From a checkpoint of a small mixture-of-experts model trained on Wikipedia.
Size: 11 layers, width 224, vocabulary 8192, 91.8M parameters.
Training: a variant of Muon for the experts, 540M tokens, 8237 steps.
Below are experts of layer 5 (counted from 0) of a mixture-of-experts language model. Rows are named router (the router's row for the expert) and show model dimensions 0-223. Each number is 500 + 40 x the weight over its row's rms, rounded and kept within 0 to 999. Numbers have three digits each.
After each expert's rows: "gets" lists some tokens that make up at least twice as much of what it gets as of all text. This comes from a sample of Wikipedia text that the model never trained on. Tokens count by the router's weight.

# expert 143
router:515548494531482567449552536522467490521450452535467555477532462471579513489520454468473456508547472508502542420463499590505475452443499523491462506490467437492489558522501484457507541471498541486467475581495466501468456522500474503491490512466546543520531510519542465410433452459529476566596497544519464497528456497533526440564577491477429489542524548552492502477551555506578498456507466517475482459487571482550492504511493546438571486516488461516445537423421480486457557446516562528476503494546506602483478554488515424461528546486476475517412533488487510404518455414556465501527533507476582443518531469428505492548472534519520556536489536554527444502487464466496580471492
gets: "\n", "r", "ph", "w", "m", " York"

# expert 54
router:529547506469510485554508579532418496503531455474529497512476484419501464519549500495443452525484541503451527495486491494523484515452477571565471503524481480491462533582488546492509558545528529525522479557511551499501470561503510538457449430443531564589532473530470534468517526454503513527548460569464603589511499510495475439489527488444422502478528487526475469528555511526519418467536456483476487510492480520574501488434615433512527485538542392495398515481511443492452621521489487445495496528518534573447489520554500471505529523488498505533501514514468525503501497473560496482543542554496488418532485434461516513577524500521584462532503557493520543480503408554525497552482
gets: "0", "1", "2", "8", "9", "6"

# expert 73
router:570493459440548545505476506529535538495557490528570470499440433456463472500485499472464603526536460531458577586520463415540409487523475513491576491467488543430434452568482469481525530452548513512527510522472476510561449531520553538503551459545473538512543449504510493399472556505429485562503503513509554588486528461533563482484554499447532492467512515517474438445462543517539429524584510507444397565447508456501506539496491437469499491526486545530463500445533494499476573487486515426470492523553520504468460537557463488530534488500534544508467486530461516454498496470530507524567526506472562468527501408464504488532544513519518517476490536521555473434533426526475484561466
gets: "\n", "de", "ation", "id", "in", "it"

# expert 109
router:496452484473466594488567429549485514543497492492581501516497446463462498516527512480569506503556487472479518515451484468471501563534461531512513495529551450488405469507416483438511459489499563499485482585512503433540480507525528419466527499511504603526553484531456531491487589472522497569524503477487506543547479500497531479497491532452478527501522525504461473475496522551573522488513443470522452502460584444503517532529547467559495494534486483537422514464519482397472511503549512513469562462467519553475389521576427455547557480522506531500514474494502566484585430537606541474501498523495529508457470490516519521456567577491498547562556483546494532538555428545568516506536
gets: " in", " as", " with", " by", " for", " at"

# expert 190
router:574500465492460545470500512514493498509524422428454472507457459452529511554524535454501608475544475480438528478496499472466476491464456583484502503456519490410447528606489542498438525444530573543521516516474465484553491497469486558496503500485514517527510511537448416441557590426432447576536431556514454570490495410525433450530506506461494497500510519517519478525510510517555422452517503464522412519513519510546516474528477537481442485507511512471478500425492508448497527484549486538546568480616502548506511521516511453497491491544562543585499474507465562491460464457505499476537454484479476457546519430456579488516516482502548560534551517511514466476493478568430539544494
gets: "ed", "ation", ".", "ment", "ing", " years"

# expert 68
router:517505430529450562511520536478443555558518462488530548452486408425501450499472488492531500526474572416443535487528538471513466472490464514563476487476542478452388541541437486451488515507598559472497501541487520508494438515522489485464546493539531537471546561518433501494445564525545542518569599555475498488499509463562554530471551533508475487481512523534514517479511547534526451453508488446470440520550520503514524512496557484478567549510490500475430501530503431382426577543516543484497466417526559528481446552494501450525507519507528488476465510488442468421498454490472523498497576509482496419535491425480537512483520490482533461504545490547443555496508445583549537516495
gets: "'", " \"", " was", " (", " is", " of"

# expert 18
router:508481482441490486510586529490479506488492402493558538567495504450579532567538480483552518520519452529452577486462425468520503521491514488500426524459462448492495499538404481494459510465569489479508488552495432500448420515452487553507530528531504491542569524533517454469537568520529460526584482610493466527537430522504593482576496451471558544514521506506450485452487535517590478449555492502533445487458526488529528490490529445514521499520531493510476483463433458475479498498468520487432558515565516504465463515558478548469500454549502540635565502518490511471507487531551484452575519522549486469521470442558495492504529535464614488484524493528530508442492508485499593499500
gets: " he", " He", " The", "er", " it", " his"

# expert 32
router:513489432443452492499539523518561495449521437477541497501471466477511498494517553530472465534522529524447474475503496525469453508414509498458437502547507457495527524608488458433500487535570512488562527524523422477527465558501466453454460446514554534586494528535469485449485579462507496557551481542546496533479405495508542450508534555473495501416531502518441493594514512571558427550501447470491444488524511504569489498489520502461465490521477499524496463426464413428469532508444529450453522486453572559475463526548471495472561568538511513520466547560397556440443476435539513511529516500457527487511458430501575474474538520485537456518532485523481511548505455486461520464561
gets: "th", " first", " second", " final", " new", " early"

# expert 142
router:554552495544550563473518481489459530489518375501510567496506441435527515513479504509522509518488528505475497457430443514448502508482460532494516475500522444501486468512450518428418515507533549545464518576570502480506417490517505492476476536487591545532505545569518554461477563506478508546519574567459502581508524513550521477497504538505441544503517480512483457461503551557564503450478468510470418423488502473555524462496497538424441552538533539505420518503516517450481500485504466429484493429532541492491464495562507523588517523482477545501496572508444451456504512443564508482506460559494463451536501507446504432500542562525580516545531534570531552469557477603538539546485
gets: " was", " is", " are", " were", " had", " be"

# expert 173
router:495534501445463528464478506508476485450552499515512411518497492474559477487545476498553529526509498506489501568538484393507417489501486507495518530524448524481496577542512548455473472496512573473452490582503451413518429541488493515515480502492548497469526469554437424406473470531505516561517538478543501549531491474526576494485569504427499559485502542560568491564538549484520497429537454502458454543505518447451481507456491450460558495524525490478490500436523458478512531481485527425420491409545539541536496564567402519523488432523512486512492496491458505491464458518560509504557476516509528448481428433413525460514552531487553554518495533543564499405529463534547524534551
gets: "id", "5", "1", "n", "our", "age"

# expert 139
router:496548486495498571447595482574472512548474429482629528490453450434494454515476472498462490482537494495451552475500504446478574556485461498523448500494519443519439475501487513525517519484490483462521512507531510460589521502454490527461517486510491546520511464463487445465515537486523536564555553584522488516555459422484510470453538530425467514526515486483415445485488473528528481450635508455471466516497486516553496494510530480431501527472463572510468550489480478445524484540534486529533509580522581506386493542515445490508570509479500489500497544466459390457503513514550494446540508525481445446540444476460546482502545597526564540522477580508517498564454472519474509517494
gets: "s", "ro", "o", "to", "ly", "os"

# expert 56
router:522508444499450545501533468557438477486455459505520486511542443478496546549551535504460490529459461476453572439424489431573476454473552539473490597548536572475490524493484521466427523477541547520494480522475492484523414492508487525464513443517501522540499482581440509495519593451540538515537486547505550570450492520504544501461484452500523483493514496547487495455530440566489482524553467484495492503454522500540525490441518523486476526472439497559506532500584524480457611557521438417501547516606583524456478527487473450480603467464506515523497555533406516535457470512561506528531529511490481482549461439467498452532489548558531509515580533504534552475475448551489502542558
gets: "5", "3", "8", "4", ")", "6"

# expert 186
router:545535489437497579502536520509503533522520454522488514481440380437552567554545512496467520518528523562478518461518456555489477464469505543527538497542523485423441480489447577462432498478503539477497486522449492526523451503532428478481492575473530513558571509517450467485522531558453466570598506490493518516499424501480479499530477462444513547423506493572422449426522490565507459508492459539458494524491479451521511466536551543433508488540400545545505473455466536475524546509509518536452532523606548555492441572533437445538555527471484530485538528510419494486467472523500513496526507519487527465514482414436519455446452475545483471527564535502487538519496447557531511480456
gets: ")", "%", " =", "\"", "===", " ==="

# expert 105
router:508567486516513496442485518532437531505481441450494535516476500468464552509518485486593471554492527500488516490444465488447465490517557527512391434460538503470491562559460545544487498457504536483493438500375448469549515530475526513442508491487564533497486496550487480461508564454543454509570501565491427533546430464475517443534483438443500557445529513532429529539428465511542474408504518487432550477433544492503512463479494456432454534498523531557433477457524497482489551439472487472462525544546562576454466543516463454549487446525530518464478511528479461403461440466495528440496543506492550439504505499476596498488550526497573497534500513525524519540475484536507498451437
gets: "6", "5", "4", "8", "7", "ka"

# expert 34
router:482479505507499585437505537525441522516511462546485570536496472413521555531489450479465485505526501524505534459569474491524504503524497522504532518525531526476500504505534544528428487490544550445447453515488421469541432499494464504446454510448547534525536527537473522466508575527465452526619464530520486482524431498514555466456539461441507555450515501548444467439528426534548452496496500426512466535512475463547532504548511457436471556472450470553499497481465410491544584482496487510518551476591545568421454526503443473537489529495503452586498540503462537532485462512522509502560525508394521453512418416531516451455419525509542482518516529480441510502514440567517530463468
gets: ")", "\"", "),", "}", "%", ")."

# expert 131
router:520508455508512557421502517564432501530585467524537550548472477446509477445489548526497533527521504488469552498443529491502468514511533568466464554509536436465438488496487523443486496517537545495518549520482459418531500483554472470462490522491493519515549472550473545394536606510449511486541453534568486527521496452485504473491572510484482534534520510500487491438518515571498407459549508533471445481558478474484491468458509533503547502553485455542498501425535446423494554588479504410486585527551516494464528565514498504541450470560499597488499476494489517546517516459505501553601511502394517457516506429434504452483543509483580473516547495477511500465495468525497481470384
gets: "in", " in", "\n", " to", "ry", " In"

# expert 59
router:538448502517529508507507488526492465557547443472476422512470454477478429510534495504588516549506537516474446454482450479489507516450479456519513527570509473474435480518489441471487524502543519520513513562495510403486446530510520465483496443457483516532552467547482529406484531500519506534600548509529499439561489454461481469507499532514508551503520523513502502461492518520500457468543517520546494574466571561513516472429523499478597556497501440494471491545486478387518550517467491547514524515564548486523423488551513387480489539516548480533455498485427497457499522481529489431559592483590520366517485447448503447477513553497559471475484487546543503497519421563485497531423
gets: " (", "-", " \"", "–", "(", "/"

# expert 83
router:483487526509389511475557521496433560499517476487512502523462447477542520497474407479540464531555455540461590526535481502551478503516463482505496536553494468523433498501455517501430487507517605486476473502468435409537436512514445449504528493442475533504539545539480475491490517509582461564525432576477503534457414482489549416512580526453568528487516496593453512500489492544483495479510493466500468522529456518496524517532472444475486513440478513525503503482464420453508578493455539432485535531551557500463475519624455487479435569535488512553532497452512532452474482491557559478549529480488463477538457445529536477461491549453601482456543537501496473519500493577539527492512
gets: "'", "\"", " his", ")", " her", "s"

# expert 101
router:572493490404518501416521495579416561502521511474503469494459472539493519508505501506463473495450526502438549504431479484504471461419490553460474505511555480473448523508513484454433491480570560537523535533466436531468456525528512441457440501481532541512517556484476494429545554503581437588628468548512513514564420451522533473473527539379484521497526439476433564457495459579518498486526442491488502445461524481522505510491500498471493483427529459490452546451442472464515509481468504479498508509551548514453469563504497505537477546473456589583452527482455514512540530433544517480518516539464524464553519499468532478492478508512495436513501495574554468527540444474572509522486
gets: "\n", " Occupation", " Country", " Genus", " Position", " Genre"

# expert 137
router:515561457516518602489477467505431571497471440490536533472418510453510551515541474550441528514543464501493562495491438533472511505465458505500511536450489460458465545517506476450413566473527562490529561488540494452453443526502459488523460493541513503532492494551546483455445569488560440530500510549482510525517537524514534461533455550458514557484513496553486454471487577507509410469504468499429410512422550478535525532493500488458529568541572485513488531518475420367466501536484530394465501446584512481481474489505513568535484481456504533549586520529475482458518462449571489445523543534521484460465442442469517462505544527549521519543496517509487501495511470528584554496507
gets: " was", " is", " were", " are", " has", " be"

# expert 170
router:587566482547508548516495471549567515496523387484486528485489422492556545465516497454530488530541510496456535529507504496466485577443498581453476462515490430434414476530471550474403509473516557531461432590523464452500487505535502544542457500449566497549492517576504530461504559445474497490553485544509512577506445486527487483490538542466486508524535489478551420505490528552561471479544453422490427471473494484583525436513538552516452553492491534501426492439501507484464546473540477505507543497551518608514484499527531448482512528515522476487462488493461509460515453453555519419516493519502465475579516465446536490536547475492521517533533501535526531463510467611524542546446
gets: "ed", "ing", " of", "d", " used", "ated"

# expert 123
router:499525503511508509492523534542449567576495460484469476523480475442548481493544582480493564530503497460473514519427485481515476500425475487436503484488535510416478528503563530471483511513534515563497456539506524463494497582496561492461565489475579553615531510486581512413514544509490457553542531508524497503505419479513479525510477474462512459522543567552487434504529521541528450434557422562469467455444496477515486419443501467456530580459470426519448495493531497435545492496516507464488531482503531564529497549567447507551503526515532573509467486477460616451468466517563469472558461522521555506477467504499491536516455526470557481474459528534501576472517393560515548507545
gets: "1", "2", "3", "4", "ach", "agh"

# expert 3
router:520452462506435468464466487469441550467519471472527515462499552462530483509466493477520474523463535538541531470493462547493539518499460488520461531574547418566510483526506478444486542462492596541452532514516533419592479489499487489507531480575507507550561530569530484458507524506522457629513486501534513542539476504508498496509547545458522522516530523558511517496506542518496485484521450509555420419502565447505517425533530535537495498549520490523432442475526412448536545604466469516530532491596551573447495503540528509511529486511481482550493498511402494445471507470521548407562455531458525469529445516443531433444547525515546535475455535512568478561508428486484538549523
gets: " by", "ent", "ect", "hy", " New", "ig"

# expert 189
router:543482467467478535464550457497515541520521458499576483529463471395563533536492495485550505467485495518480574523415447516484500504505458544556463548502531422448436534517490516463481421521515545541567492523521464385455493540480522488450513427511505548510515409528492478452449535478492549519514488479520526540504485497507480503469519555480560516523510526517444514495522527583517506479566523469515477435451494408457503431522485502539461548544444435583483492446488437426477540518526422474456621548518486526514431550618447506612511509482490517505460524524466542454558471488535516484471536522501497454470474472494541446523541518547506541495465475558534504469540467488513503527504
gets: " in", " on", " at", " In", " of", "In"

# expert 69
router:509450488462467551490510526581488516470521393501520507503452470437500417498487514452508551505508508517469548535525449520477459501501531530509512533464535482455455529504510484436531492494509524537475470532501490509525530568520525566518510555475512525525439424524480497441523543525528523533555476500441519543490417457454477470509526552427524487567503529596507470503548473427467434492594505452507490482504507499579486443525565515504518525576545541494426450520486512417520448449521498429512556494573581550448416515539464384539466492491579532529478530478492464479504482543579474510566582478492497486495506466463495504489517512491515474570565466555486481494555428538537585484465
gets: "ing", "ling", "ting", "7", "ding", " being"

# expert 134
router:553528524505524501510528494538420510491505456432593490502478459371515512519582548419510538493484456583524566550461510530559574492492539538472491469480517506485540537483452556519490505463506523539510558558482503513497436568537498520461529539503499519535515503574473513468551500441562498556518475538496500537599522461479463460513462481470472531465518458557472492486515496568475464490502470479533492519458536425474494394458448494472503520515536436534430528462466424430470499536523470496466469444487545562515480605518517487481500511546496547586500508495476484482529429507503506416518514501536549477544487459445582405467428592543563462485480462516503472491522485505509479516481
gets: " ", "j", " —", " +", " J", "3"

# expert 15
router:590510441434441575501569501513446579506510456489540512465564432475550566528609516487487491484487522525505578515459505509480529566506453501539494529494480478448526506591507534531512566497521491494439513550487471503524461521501479489473533516444541530540466470520538487476487504501555443557515486558544480542500487465459469606528487574506497548485530478528482465474497447548510525450581480430503429505466594521539515504436526499441521524517458473463523491426503466450483493469393536427518544463545572563522486511537473430526501478448445515574530529558480477464518508457575440460531499540474501429527504511488528502484482504498575520461466482495587542462510476549523554468522
gets: "s", "b", " p", " m", " re", "w"

# expert 9
router:544493407479476539446495496556462475510487487412517484453515454398499472537500539511552523460510511507468523512458516510511534547554441564481476516504481462495485447486416577492517530511453510476501485522538478493454426478510497502466456466481513506536531466525511412398498498503517480511523510568489481517519463374513576430498527507491427536477542497537496456457512492501575522479529496455510405486523518465465514540452558395528500468572483502525453568510527495454532516533449462474433475527508549506447398572459477442498503502517507427529462523477452490423546504466488468484539445548472581464520495505419541522454482529536567487516447551522479510509444435496505579524489
gets: "ar", "as", "or", "ir", "r", "ur"

# expert 70
router:532456497473430597436593519511458494529517457450525492510492443504553499532546515507556479482423492531503536522443489528554581569513470498527459515475470445496501470546435506464571476443549517581468554592449493488534515507442507511446593479451549578537521530542421509502507557518556441618528526523510449507475486421465499437501529550483525475458532535459514462453486526537508520500560483452496493478510514434536524477518512540481575510496485485473478485405513491475488586449467497507509517483488564545455489537535461472530451477503451520557459557552452474441483502521513548417507519523501499458482470476433510492495521520539581592500480446497503500446493509492514556523528
gets: "s", " p", " re", "S", " c", "C"

# expert 51
router:538538414496489474525514455481397553517466434496496521489463514432461493579546430439555538472471492522474515480480498436570522507496526493477475435542475491425455507522515527542442523457513523538504490538518480418488445518519505508427535496546519510526582436516551516453503493456513482501547413566499571558543394489518522449538466502462485508451538492463464479481497536555514476486527530530380452443428525499499493507490534470574513510463529418475460531478515475451516521481486464511486545521497558530477454570494484433555496539538494536484455512486434468478567438474544521441509566466529595506513550462489537449537498517540554560529523491506531511539447454517523566561488
gets: "S", "N", ",", "3", "E", "A"

# expert 169
router:474495464526530586495519494555474445553502413456485549523449478438453542489520495536481459543538483514492531410463507477551529505512518463558464514524502464487408531522554476466481538494476489504495468512513469468524453488543500516418527457518646533564482510485500398501554543452469469587589484472500482562504441439520496416498531525476510561433513503520453509456425550508506409524605471455499541478504570460455499483468497536488477549498536431555513539492457457444500540479522493493529529527542534491462479525481506555556501549485504506553534556502435440406533534482535544469562503492461490471560484463492544468516496592509537557517541492518524516521490472505458488508472
gets: "a", "us", "th", "y", "la", "ta"

# expert 17
router:567516479442489505528507534560570509538503480513465482524476455453514518460564535495451493518549549415459520472484517533589434439489535590543508488479483483477439480487496517497483550443517530513492515526454450459565408497515438515518446503521541482568522461559534486474522556495428505535574523548500524554572414451493547542483519552497507541470521523519471501551474529514526461556553466475467502502396500489523502550510497507531478491534533486548503489461451518412538517498503493510481580535589547559450452467477500427534579501514564523554523532515415489472502463437522502543519568514438471447551516492472548502503498550464543493510568447481565577516505414528533515445490
gets: "ation", "ing", "ity", "ion", "ary", "es"

# expert 14
router:505437551514462524479531484530527498507538445508516529447502520436480538527505509511463456500507545498480547550493523525552471510453508480546458553524493452533486458549506472536448503406526545487525531534530456460562473473551494528493522504491496545557462472523536473444509488496450503558543472472479489550522432461497463428526538517452425491382514482564475411456513469494614467486514487493517430461464493482525509463442517524508571528505474498437479453443485449431536519507510508484491511508582590548437498574545400467509465507559535472541482497574432442456490497534606490405477520556497540438565461466451466530512510450503496472452451568525530568525496452480489514499493
gets: " |", "0", ")", "ant", "tri", "\""

# expert 178
router:596488462518524513492559527540449570535495464499503504528557411485522510537515462436524501543517582523513547516497473428545494493441495459470448495476493501504504510479489586503523457437507472525427529504480490449531454553485487537510526465508462531592546484533532509477465479545500465567501475597495528535573405453428510475500528557464484471480530481572418431498472508607518504428518564475561490482473522499500494486483563490514498491518463530494483516512500448436511516523474553419522527495530541501405435505547465443467577533488537533520444457492463431430559501482492503404512482548508506465545481533485502584479514536459497531467519567532484513483540457587502564530507
gets: "1", "ter", "k", " not", "---|---|---|---|", "t"

# expert 84
router:514541500472520511491539443496530521543597425458505485495460462468495525529532497502568449545438474487490521483527460471506492557524478469517489568507522452533497492506579435459463540505551450474493477518422481526517447575508494545541532439465496527486543474523461508428492576465521504505561545507572482529577443417428449354495512558476443541488534513526493492484475481564523416447481510526502444484474479538486518504462464477512535599494499452492460544488508494460509551482410470434494579516560570508470428463533474407522495502504461447516461495495469499454496462458503451431517544535581540418501476477478533475461465559482533496482492479555502476510522484546440534493472
gets: "-", "–", "=", " •", " MP", " Man"

# expert 1
router:480502428478531568517564459566489508495583480451489511536493463501499531494559475446573545556525486481498537510442470500479518492489508527529377500489432499497491500509488537484480501506518547550502512561501390497535500515525536517503537478523540506491510558490508513419509574522545545555635498544465496609526428499472511463519493487445517534475515479545507499594477522548512478486525485514479480470470491449407506535424514521510544584492545511559431523449591473452486594456470538504522485456491494566431478493551439467487529520563502520526470505541469518524494453450490541486521489476453489491483510455434562467500488575526501457483517522517560518498593449485581555499456
gets: "0", "4", "7", "6", "8", "3"

# expert 36
router:494493471497491515483510483555473528510471442468510505513478478440556570539522525515441532572456462508461543479523511433517508510538395496511522507447552522391500542545480545522428448527559518497422565504536533472523458526455467513487562537418500508498528468522465534467491497525526494519644504509508490561566404459449541453534552483459540493522501521494501481446460479481499511522538498529530502543481507491528512446518564549512489559497467515495519547508529410469475575528550567497492556487541547524460459539584446470562516463467527583524496568481439539458536440535540520462575519502512493508596524442526524491538566530545566535491478569563520524479504441509485501514473
gets: ".", "\n", ").", "\".", ".\"", "=="

# expert 116
router:495541476470467571470576536508480454452550496473516446493522456530533557567485499508488493533468446498513530502500460500569427510531529580470490446518586499535541556505498532523489517515575486442469543558491424506546450471472520506483536463526570558593535471625487544493519581530513470533548536576493502495500463508482532446567447544454498485479529521500452478495507496607562483478507468504470524452417511493577542449486437472491497497536468528501484543482527475511494527564504427434550513544557532553506508557507479455532472524528544520496489545512462522484487421416489552506550497498521523452489470453457534463450492572469548491480529473479563500540473441564539583528444
gets: " be", "%", "ly", " well", "o", "so"

# expert 162
router:508497457514452475410550466614482504477528438466498506536482499422541519554547515468534520527552529512506522494511440493549504551462459545487476468527518466526443525490484479491515489462579541546511521620519429504517476536486468542445567548487568542491575522529487477488493522511502521551539520510516492563494447414518432475499424524441499510439528476560482493475448482567585419456602519453478447489468509491528507477499520519469551416492498470520475507503506487452555612488504509501544523525522540499498455527476461424488513515510585533567502544473449494460513484411503489510516466597539473454507507480491520493526516503535472452525470449554506505480553396508569539478483
gets: " |", ";", "0", " –", " /", "):"

# expert 53
router:521542485458449499443519537466438489541545472464506502525444487500572505547482507446496517547493465486450521457509517471562574477543431444518422518568544514468491556519486494501463454537514518493472587531508556460571524485500507513462569462505547556534522531522485497493520551458530542520528520570562489551513420503472562476531473529477487494464508467486503423438478540547512421507547535474423458504514548464487495478546514567574477500488507525498492541489565494428455526523458508475518520539570523539515449573474438452550540499466549551533433502468499483411547462484571527488542477505534446427598420453449553472519509552539589500481533522536471470484536499489505501473398
gets: " a", ".", "ly", " an", " A", " own"

# expert 58
router:583482451550498512520541439560520460502515452500532555497500480444547565525461519458521536540512500469465521469477437488526527539470499541515455493514514494455424547507502460424476527482624556549465502594492491478484521517528497527456479543482530502479562545500551459530486467511483489571510476493482491567468471453473517526518501486389479547458497487574489455538523454580524462405584524483440460467476500467502508460522506517496565489430574511514506518449489490535469540524443498466512544513505531492520371465538481440554465432468550517541504494522433530400493457507529447457528508551505510428536450448533495540541529557572468535536477499554564468447485525529521540472527
gets: " |", ";", " an", " Episode", " /", ");"

# expert 145
router:509518474496501554494508523583523543502469511458468434578479461508501471518526551476504509457473513410454599495446452506484536484508487529470501470482454478433479515548481514480484491460567558508500480554478468413528484544521522533459529458519553505533552501513498460429466531514529475637590522548539473521550419464500497442503495468377510539462517472516448486544442550488463465427546448437487440444461511422465511476522483473437569536526453529516463557450527476410501549538504452444503516501473540561386466543535523401557529483530482536499468537546487543486505467533554524520550466516477534469496504516438492484499519511485556509491508501497512546482504472557475522471474
gets: "2", "1", "3", "4", "5", "6"

# expert 50
router:546433505434479527422540485535475454548486479460535482479453425446507519537465567473469501515463509537465512491473543454576523516514461533496534517507558485433475493504478527485447466541539531506474510519467457516536468563498551541508623494463580553508524550513543532411486581539447517542544588530546497561520501490496519462516482470484502510502544498563472548417505493518495485519545475458475478458472475459490500487477467441549527572515425460505428538517492546497530578515494458503454514518527526541536479494563406479585481512465444464486519523541488529485494510488547545452563450457566579453593493439507555478509504508473601521533485453522500487479534425576507549524525
gets: "a", "A", " A", ".", " with", " —"

# expert 11
router:482563469512494511455537462538493542492465422545541519433484428486476539499469526520486552534462512513428541500397520496526480510460548505522452517600435507410476508483493529429490511494531501556468474554524450441452434565487515520532462471504546508531576477493505473457531544446539492610554535539521478539532462455470522483535547452432524563494532417484556497471514479478501444493507473452486499423465521462471519441507518539474533539510504456523437549442453503459442552507497474476515570501522508529420436517475492457487502471491563500535528481504420560538508491543521557490580501534509507504493437444471572440496487487551591519515507471542487457496486456517586586521527
gets: " ", "2", "4", "3", "5", "9"

# expert 22
router:502489477455484469483495484573530502559520465505469491540470410497549518506549514499493541514541500455444573488504459477445537564526495528515446541438469446410461524489486497480493498497482523510471507550487428441531495540480484498460555479545521527551515552519487471369487540517507433531571450512569506546539425438443479442543513442462451510462522461468491501520520534505506479419513403426505504471478555472463513525518496464455516503558546513542467499455538450402467589504461446510530527521469548572465431488532487398552522489516448524580475516507448500488493470467511553527573438580513497459504518438450498520532474521517516528506518444493542571476519470551520570473514
gets: "0", "9", "2", "1", "8", "6"

# expert 46
router:478496481448508550480522473584543567487460457459560466500381453502504483541499475469555541541477489551457536495478436477518529492461441506508571499533490480435530512539501498497506471425565489486561514469523461473494532595486479481423497490544541525551466498513493464486469545501545512614521493583538537520598437483488573482549487463458464472484537468571527508503473498492505534462523521431481472488445533420563508460523528512449508509521477464525495516570521495482458623441464490477482596460551536508448488524526427441548485470514524507547513466496377544482491474483551537473492468554525570463509489497470504485523540565499508488566481516564500531465449466561484528491487
gets: " ", "2", "1", "3", "E", "F"

# expert 82
router:466539460543488555426498512511464489518546457421476495432503485469510492492507534430469519590441445491501526501520463453513518584518508474484479466435490502470443488501464553509540533440533526536445565559480481493525483455537559541454509441474544513539566454545529420462526500517472442561569517536495523508554428378520466466482502539439537445436525461548421503515491489516478409407579485472455485481463488518501494456481441443507450484596484498505449487479520451428446531504521516475499541501516497544477481582561469442525506511533499465527447523530481526398543477495496486522505518543441522455462490544448603489458517518506521489517545557538460454533503466506485493502524
gets: "7", "0", "1", "an", "5", "3"

# expert 159
router:527477449513444525493514486551434517516499412495540588536454464464456572503490484495520494538480518456512543508560532526433477511499463549486512530512473479464434477530460501485477446540504576534504518543508512476458460542521472512438546485441544567531520512544487493473526582514534532573517492484507479564498506481500503423537523485489477557555518498546469532478543487612536465484569504437502437504476572449542503421453461563481566547469580515612522560446484511479491547486553496526471537569572529491484444514574438524519525539553546485502473565550483549510499476496532488408573530545487520452531469492557539458543567546529491527511446475473549507498573491542499539496547
gets: " |", ".", " –", " on", " was", ":"

# expert 177
router:528492472519476491523571509525472555502485446479528493559423476460476448498463499498481507524488483465529531525524490435568490503490517513470522487524426463480489496536486523480438554481509498504491539555488483459572445543441553496505517531546546482519483495523461548489520551474510440523539403449466485505537503469389546499488492561424497483509522496520471421483482509600549447435629504515421455528397507489518503545439486470536560482485562501500444466457497479435513483474456494473512555527572531571484475603572464479538504557521569617492525572468489525473460473485509534525603499512519563509495483498421542509469564523485504545512497538532495491487452474485472537514471
gets: "1", "il", "age", "ge", "th", " her"

# expert 61
router:497481458444442561434607435529500500499473471446529528540394427429488472459516565515519539515453468524442536512479463490536556559490492530558502483537509440425435487552487482501499492431554498578453497571504487493566404540490518522437454460453537580473518541510458492525538589506538486526519506520493504561454508479458474539559506533478475511467517462469493413483435536551481507448515468455469486548492567459509511496545505488479554502501475407541524543458475500445471569539470476527508508503479547517499474467508429471592485488441445524498512516542414513492518529555561536452481539531494520433550466514446510513453529503451517517530526503508484491493527456554473576453523
gets: " de", " E", " A", " re", " I", " p"

# expert 6
router:489510498416421528486556565505520487491566455426515556535486479511520493518508510480537503514570478547423564501541479452504508468407532438467480557451455481462436497551506492456417490559569541502490561533474493456500455519480500478514552473471521507547527524526461484462445547499545530554505496531474491495459481454539525459495553515394501591507510468508464494579500490520555471500581484513530434443457505543460524553466539505526514485400470521483427519383523517444487558488545460444509552526486577561494456525579491508538464521534542503558460521511445444478544448517538500516470524511479531480546439439439562496507470501461500536538521475552512563470441503550523509496536
gets: " the", " The", "The", "s", " his", " its"

# expert 37
router:507507490416501523481519503513504536567564478539501512501434426477541479549603531484520501546515506472498501481513565489551541517536528516487472514472512505481498490540533519516448453500562563513520536526488533479552486552494505566495501522523526540550575569542458499427419573477539437605555470469480496602540501443464494440504514465529456491448588481521481509505495572524498458461534469503431454418484481408485497460471499488489513483523432498534480562514470498476489464481558422416513546479545526468494434565460463430429462498490544563515489445494473525480518491488490514481543553533481527421543510532486533514481547523550571576570533527502563487488486484552496586491456
gets: "-", "2", "9", "0", " has", " have"